From a checkpoint of a small mixture-of-experts model trained on Wikipedia.
Size: 11 layers, width 320, vocabulary 32000, 131M parameters.
Training: a variant of SOAP for the experts, 239M tokens, 3647 steps.
Below are experts of layer 4 (counted from 0) of a mixture-of-experts language model. Rows are named router (the router's row for the expert), up (a neuron's input weights, with its number), down (a neuron's output weights, with its number) and show model dimensions 0-159. Each number is 128 + 24 x the weight over its row's rms, rounded and kept within 0 to 255. Numbers have three digits each.
Before each expert's rows: "comes after" lists some tokens at least twice as common just before its tokens as in all text; "comes before" lists some tokens at least twice as common just after its tokens as in all text. This comes from a sample of Wikipedia text that the model never trained on. Tokens count by the router's weight.

# expert 9
comes after: " |", "\n", "-", "|", ")", "=="
comes before: "|", "-", "\n", " |", ":", "=="
router:143123153130113157142112112087121110165110126168177164156123140141131103160153131160142080155125118103117178151149106111166147156134068139100129161119081137160123103179157130092122085132117127095134132152174151122138174157116120143147105105168153125162128127096142133151085158114122130152150147077137147109143120151141141152118150124105161137120104121181124158139105145154129094152144121108149111098163125094106168112139082110131113130132130078115138088096146154136120094161110134
up4:119139135110123119174113109115154141166127118118122132173106159135148082127126150115099085128155152164136135096148113103130153125115125131122114105157130160137135139090106151138122135150115134115142084132127130148164073138075113131080172152093132105146133102134150120121126125136109136094127150111077112150086117148103159141155126115088148127150136136127125148141131120142123184129131075140169107150071181108108120112090135125140129123095149081122141090079159112118143101112093087
down4:117136162144142105128113148100101096103140146119127156146150150096148092107146079144141129096143134132100158115118119130121114150119162137127122161144129099143151184108103163096106088120138107098046137152120079111124141144146122139109118090103120152119158142106106138154126171110131141100125147156125191111118106135141117132135132163137119111093156105158139096125171148118173174130153118130153096133112133099110113093122168101111171112161176100120079102106150124154150128109095096
up5:158168099087138125132105112107147141110132129145181101128125113137138099113134101154128135141107110123117141126136150096120105109155151192131122152094129111096089144144124118136101129144105091151077166155178120085124102128116138142109144090110123109143116157165090134143141093131135113120118084099136088152152126156129117108143127091125107110135154090160093169133123134099147140097097165099150126127101105160137091133128102132156120136140127093158153113157154138124105160162141142
down5:120136116131119057117126125158146124119162125124146134151167137095081049135104126117126115122086153133102136137082127142110102154099103144126152087104170127103167116111140118081151143120123114110120113145161118132165140139138117147121163099082155103155148116135132164121127132132116117146126114125099115093116140141168129160155153120181138147142140086132130163093124144147108139148133141115136111126172104145131112134135096115079147162128152123159139120149133103115153140107151104
up6:108152092177125123119121137124117120144144152146138155124085145142142110110124131183088131123158121116154173114120101127132147137151116133121113142155128165188098116126131110158160138128148111148134137133103128136172115116084072149115112135119129158116079110126145078129127103153098100196120132136110177102125104151136114128131117085138114147114180162125101133083147116142121130130132190095160106155152112097088129123112128136142128131098136092093190138078119106131103113120112097
down6:147141168149169172120141113132140157154121134102132142102141116121150092102190084116077040104142140148108128118074139144093130104140176149108142111116101167134099159123109106122139116142101163153140188122110092117142095181099087159148116152145126138101135110112114110094130160136141155123117142166133114103136131133156103137135137130112143138160120162155094111069158133117085101121131104150153134110180127112096151131108145123133114179112126116127152127110136114108147082108162123
up7:178141135148107104111124106119151129131112156129170114129122131091105162119161131137132126133163146131143099138147102174137126146090135055127151176091128096116118098144165126150120129162118120141161113111146154075087106132106107118141119134095126142114121131105115144141112147080112170113117158135165127101093152151111094133158139121086122113159134130079116098114089138133141169170136125115113102135184140073168102142123172123174121076141173144119150135150164143105132116120119110
down7:143207125104099116162162116111188101092138165146104109128175181115155149148104114158184162147108141147098106135099142167151093100143124146179109137056134089119111140116143140161130118143152068120156123131123099118116147126093173145109158134092130111125137181161124126111128125130143143128131138133110107162130131155133149132121162131132096115118081141157098108167151142170119135171112141142140111128083129115167142079138147108132133142136158124139102132114137123129107154127153114
up8:171155136135134125159125150115124180147172090115132155162134153120127108127144095110096098153113138126111082131148138132123136137128156162135118129150126108116106126152126145091133180148142086142092114114095137156140122121142114129139107139129158081109126117166136116133141132127122147137096135109118106130151127127133126100072099170141187135143150117120152147143110133145108151180063164126119109108148095112125175124098134191158157129176051131118110095146096105135145082154100159
down8:115056119135147105107110124105168098067147134124139129128168126146139137091120108120134095116131132095078135137108176123136129119137147109115160105165114159103130148151179121111165149121136125150150086140113139122113077140091112132123103104168150142117131111085103116184154128117137153164124120126082125099173160154150118143131090131173083122133136122136137149132136100170131144099122164115093106143143124112097138137170091109137148115181125134174113090147132126130109113144124071
up9:134066107152081158129133121117136128160137112118117145116137163124123097172102154115151117129123098127151142169140134121116112098125127153103095150140183092110120110100108088128120115108154148170146134100122122082115150113112108121100096133101126099114139101114151133148118116132134111141127107154117139098120154143140116170136113105165117169092144120094128127133118143136125155135115139129135111094148101144130157116126153152117090134147104140128137129102149134141138155102179151
down9:147138146138147138122170137136175128091110110120114139153125084172100115138157130113074162082127086142138068121132123113083170100151145149090156106127092154121135117140118122130149127111121138120092153110129176124188157116144154124151141121094100128106144079137156117090116118142129125132118129126164151142133156123114145157107141130082115153142136158137171133129139161134127137114100192178159102118161100148118122122106148116141157144114155104121152121117119146148109144138106141
up10:130123144165126126158124106093136108140107137141159126142149106139143137180140082087150120182089143140108151100139139136093107140176135110105129160134137167097127096127138148152092141114129150170151105145150146047158135108153134075104120129111119091134169165102124105146126123123088104134129101095174152161132112129132108103149159133108115130165093088098138180131117126153108136163141156112128149165120140112119143152153138100146142161151155182120108114106135143143150168106132089
down10:094188121153145138137107186089108098125140146119145114132116158104125117150148130126140172140131082119090106160118115078177140087139216127108162081155123086112160130141097136123164134140139112142109118161160134148147132112118124092148176146143108155145170143097165093112139129099150098123128131116128147096126157129142128121122106145128125134121140146116142105147101120110118092141146162135105093121122146130100097151109130142119150096115098121094160148143096139152149139150166143
up11:146165145176120131179117154138159121103079116082129159102078163076128113120152132139110112179089130095135130125097117169137085111119123101142149131135112123131137127122165133112087155094158130108108132114125138150115126109103104109089160071140147113162169136097108127146110110152166167184122118123111122128094164134129128136104133138158137121168096111134089116154122110143132143136131165126096135080155173112112156092156110179142096131124092113120142150151114131154132134085129090
down11:119147090134170145098167114117108175116132134121121107112153132146129133134121208137104125153108137177141173134098125133109150090141117146114139115137153155140122137126110095155134123136136148115123091128135125100140094151135158134106149123110173083116175119121119152124099153121158142118083122113121108144125093118129157153151174123138117148140133166096117096114116166136125139108134157096067118172126144117063109163139144112123141112138166123143134094122076155111115086095129144
up12:107096127121074140097141137138126118130167100171122164102141116135105160142137149142134160097158165084179129095110126109137152121154111148171118175147153149166137124163126149082116132111120134170177124122079144143120158119119128138083143130164147151181150146125150180133134108138119121161116123148133148076176116068141166095121106114083138110123116129142110094132121132141090135148184124137181135118099142108129115121139149086136129167115111126137137143118139170163169149168135109
down12:118134106095112163133131158165101094154144158110117153163156110160129149128136159138152137113154108161115124113138171131152153098091139122147169157143126132144141097123114107154150109123124162112121115105172126115130140154123134108113099086102114166114113119132131099153139152109115176150157105149150161123153174107147125125123117142120110145066132130130104082134140155125131117145112170113110156095113189148136103141070106151149150146088139149141110143127150142114160147108092109
up13:127112161163124117110176127139082138136130129121138151130115129140118074097133153136141157129131103139115125085142116132059140145112138136131133094199129159126112113138141128086106108153141159100144101112098099157096153110181111116114160127130166141140149161152128114088139128139093119131130051202120133130165108137135128141106139126138107135107114158121148094101140105124135140133111123127088124121139113164126173150096122111132114111094163139151150133143173096092093151135150174
down13:143136096130093139099157109133143124156156129134160130141122116184154133111130164149119129145160133126131062093136139115156136111125112160143086174129185111075076114136123060121141132105106112129126081126118141147136071108132109080140155106175124116170117135136156076177105135141114130144132108097135147169084152179144135146154112140101098136178100073084145127125134111161136138117154101096114129131132107119189113137160122121141116134105091100095090109122087120104125152090150139
up14:121130123134140121139084096159168121108145144129132121155125148152121120107144125130125124153113086106148165160139093112140123108137074125098112119163139076145097091072158134151069149171132156136098097180090162139125107168099116165162188098112080159121088066109123146159141125182125138127171104144157148152129111130105127130132118089156134148110105106114143115159128170143138082149069080125119121130172143141126124118128122128139121148174124138137176127135124142135082142115149101
down14:126134135187128156152169133110082158130100116186116152134105102095111098124149079100114120160125073122140132128121145146134109149171095070094103136165109115190097139113110142113151148123105105097107111146140133117168116153146134105107131124136106124143113135156131131145116114102117192139139087144175149135149142132131108118124153144177131127145143116136156106126151142116149115136148138120132130157122106144133106112135097133126126150136142131115189148112135131098088071127117141
up15:124102152168128116139141139132122159148137147098158106107139125143143113105077084109139173119137132106119142111127030132144115108120134110110143105154130135142093171062143151144135126133132100147156140154133150101127131189146125135121113139126107085115111147178116073123125150163133093104137154123126142141125106152176132128117113112115110146154103107099139103091187111120142151140117137101143092116084113141119138101118126163142103185142154152097162188151119085087113116126113112
down15:112193076149094124156165152103137106168140148122108144146138106119114138096168164112192107126097113145157123103170132123146118121129094097133112105113132145133158082121150101111145132123137127081119121130137160127128146130114117118101161150139143107107161135154117113146086129134120152103096125124107172147179172128098140104127106154153057145129112135104109077104105137114142140134150097126127117112119117144136102139127157121098164104155111141121177126130134151151139131137136155
up16:136113104151101126153171135108144128117086119141120144112191131126137121141100183143139150147157162088165182139124148136141147109096144169143145132140144121127167093128134112143139153119136161130151133133185128130102155088107127152208135101069113127105142121133087143147130148138145121147143145122094110133149113113154105091158136098107134101128102063139106097111131092133105098123140127132083109165141119134138099154162156075103101151108161136130139125151175136143140096119145115
down16:092107131121152140129115097122158139148195097153106117138144113139164149097104147093135112144116092136125120146139180131157131141121118168115152109154131116139129162157093173128099111142149172108102127112125154153078139088121108143093126116137122132112104101077110145124135122152133097148126150105155134119153129122130114101119104123097104164129118104126118160169114120143166160125151110132179118101168130131125127124149124097156125137119128139116129148137110168132161155123130135
up17:135145093126083131125158115140098149137130110159153126114147098149147116128141146125142127118074163165124141143098127114115147127113095139141099118070141140162120180143100126097095162117113186113141137151077163097136127108151135123139130127134087135131151131139113108138104150118128140103117121118129128113138164113153095113170115086100131133134097128128130122127147135181085085119166096127170133128110135119141108121112088108127134136096151104110151101098144160160106114107161142
down17:098149161141147171099134138119123101080163135168155139139127148128116095139124131153095109079145130116106095140159112113118132136110138106153107162090138101136131121127129103161112111106137156150113107149086180076132154144136093144167127130194142146151171147096131140117153142123086120114118106122124125125125169133137119164105103166147136112065144131147089149094125156150128142135105133097125093140146164130104080159119094097142129108147169134124173119126118116106138128125107172
up18:118127129117142150135134146131142094169102115095153130152136153085127141134149117158137097128127098116099151108143097168139136117120132139139081130137102136092167113138165110118119164127151129135127107096148097093181152128161129115103108096152124156116121105128125129108145144156171138135128139170066092144085105102112118146155097166160101127112141083123117162144167164130129139159136156113111147134130147126130138134127093107147138140094083098137148114192151095094113095149101151
down18:119142134129160081103139163095139132113149107119146115119149117130169123127153171159147145148108087133098143122162110126134114116129139127130140108111137148122123146149145101131119113130112109112170123105061145125111083140073117105139128156101094138137146103171167128126095119122167111115100118139149180157106122130153127132121110119122126134128126115146134176114130161133138106145129103145118121165135132132179099141142114103116111157060108140143150132093122166117136137154114146
up19:173084161128126164104111109109117133120113084127098143156125103141146122144194122112132142106116121127124165129130112128173144099197132090108121172109163103091124134107141172148105107132137147167121104092144126123123160135141129080121143101142195129087144125115147114128129108115166132138118092170182125124097136158127136134131153114120147131160124110164058095115114111153118166126098086128154084156149106108118154125140119165129115124129155110165155158128127113113120109116144191
down19:141178128205156113119148086138163142140120121076137145160149071137146151080167104136128172119165118114145092141122166146159147134149189149110141145130121129115157175169125149133119180135141134129114092128153118167143112112108123143152154125150083114142151092126115109144112086135160114137163124177136138150134130138138114196103144107159115151126111129121200092132130106133100121136098161157096139123128118142147120133132135171144134148121129114122103123098129149142129116153128148
up20:146120137130193114162102103122119155161109117105142151155138113118124106114135149116147083162143140157086109159106144092166128163150148103109092136117146118141169129145141159154130146116128095092158157150140139144116123106097169135175113113148168142130113135133127092124121141115113085110124102135147128171139132145156120151083135104144135159144163124119101059110114129157113185176100106110145090122142115136158147160141138184101107083105087144155112136129153142150140099110138144
down20:139155063192188095130110109104138137098133097132083105103180150129133124132133115108149122136189140114098090160095117138118111099143171141147105162131114156128153162126131181109116151125135184120096133092190131140101100155125127142137116128128121162157126135127123138147157159091110107124142175110136132121112131151113149112161157155150101108121128170163112113150136115128129114087104142165115104131105116114136099156090147109105094121145136099108100136082159125058137083154142141
up21:098138139142113147165101066124107090158191133164097120118124138126144104130114108122129140113160128182164135127149139134130089114123121132106087128159166124115142102157171170109139092161162151117135114120113147128150138167158136142138121152130126094163104174163150137136125120140113118174121126086084151146125129139139129204091117135103164160103122101117101126155170110103104145151135131122120122107130115123168142138109116100105171094129081112140157163129108122114085127096126161
down21:092153147140104146127101161122147107101174134147091143150117146116114131132119100149156139129114108127125153128131145184157164137160135133135135155182116145146161121140178127122168117172125168137115143128128141120141154163151100138159174153159112142126138141125123092132102109117155133101154089161104146178165136144104091159076145143105103141120139090109142095130149139117103109122095158101095106122112116105122135105121157112133176104123134098154159179142102131127128143104138171
up22:132120141132102142148160089071121127125131149094179112111129132153118108124181143153158155133156157151156126121099120140140138129141145130100099155159096145116136176184141127168122107105111122092103089128140114107149156157144079125118187124139119099135159144095148162168161124147116146094132167116106088135157126158182134121158144135135152127132130132127124132104127103121134075129137106131106116120153106136121135109197100160102125140118128131135142144142146172153135082149099137
down22:118123145173096106155092097153197107143111117106117131146089122140103111156141154152133125103144102138115093124149091102100124111142126111107133130124132129111112087149068111109119154144120095115132178143100106129126105112096066124137140117124110128102101116122163116140071140111181115115120120138144098149119112141098105135134120134132147110131169140118149091128169141102154054076123102110131092121122135105132136101123144122117102120101138127131117145160127116099149144121163111
up23:117145161104124087139119106093165103179142132110149113131120130148113098149146161137082164140084074086097107127158164127128133117107119059143145083157123125150080126112125075159158152113105109177125117134130172134111157116132152120072108167076091127135099075133128132123121152146126155113181130123109137140131149108136108152104126082135153113169175163119136104108132118178170131125119149088106089110148101129153124100123179104150071080138161112125144116118104148122156140139160119
down23:115146133146118103094119124143199083112141131119157154126135176107137084128178118127138135126155103125119160141158141111108122123118125122152100109146161122192112154144127115145113134115116120143144109075098127099102158107157091093095141116126137141130101131138154086148162127126109154124097133152126082104187126134095148067104134149128105118129130095129050146116100129137093122150163176100090152120121100098157126124155134099083137142122168150096130105113206129110105100110142158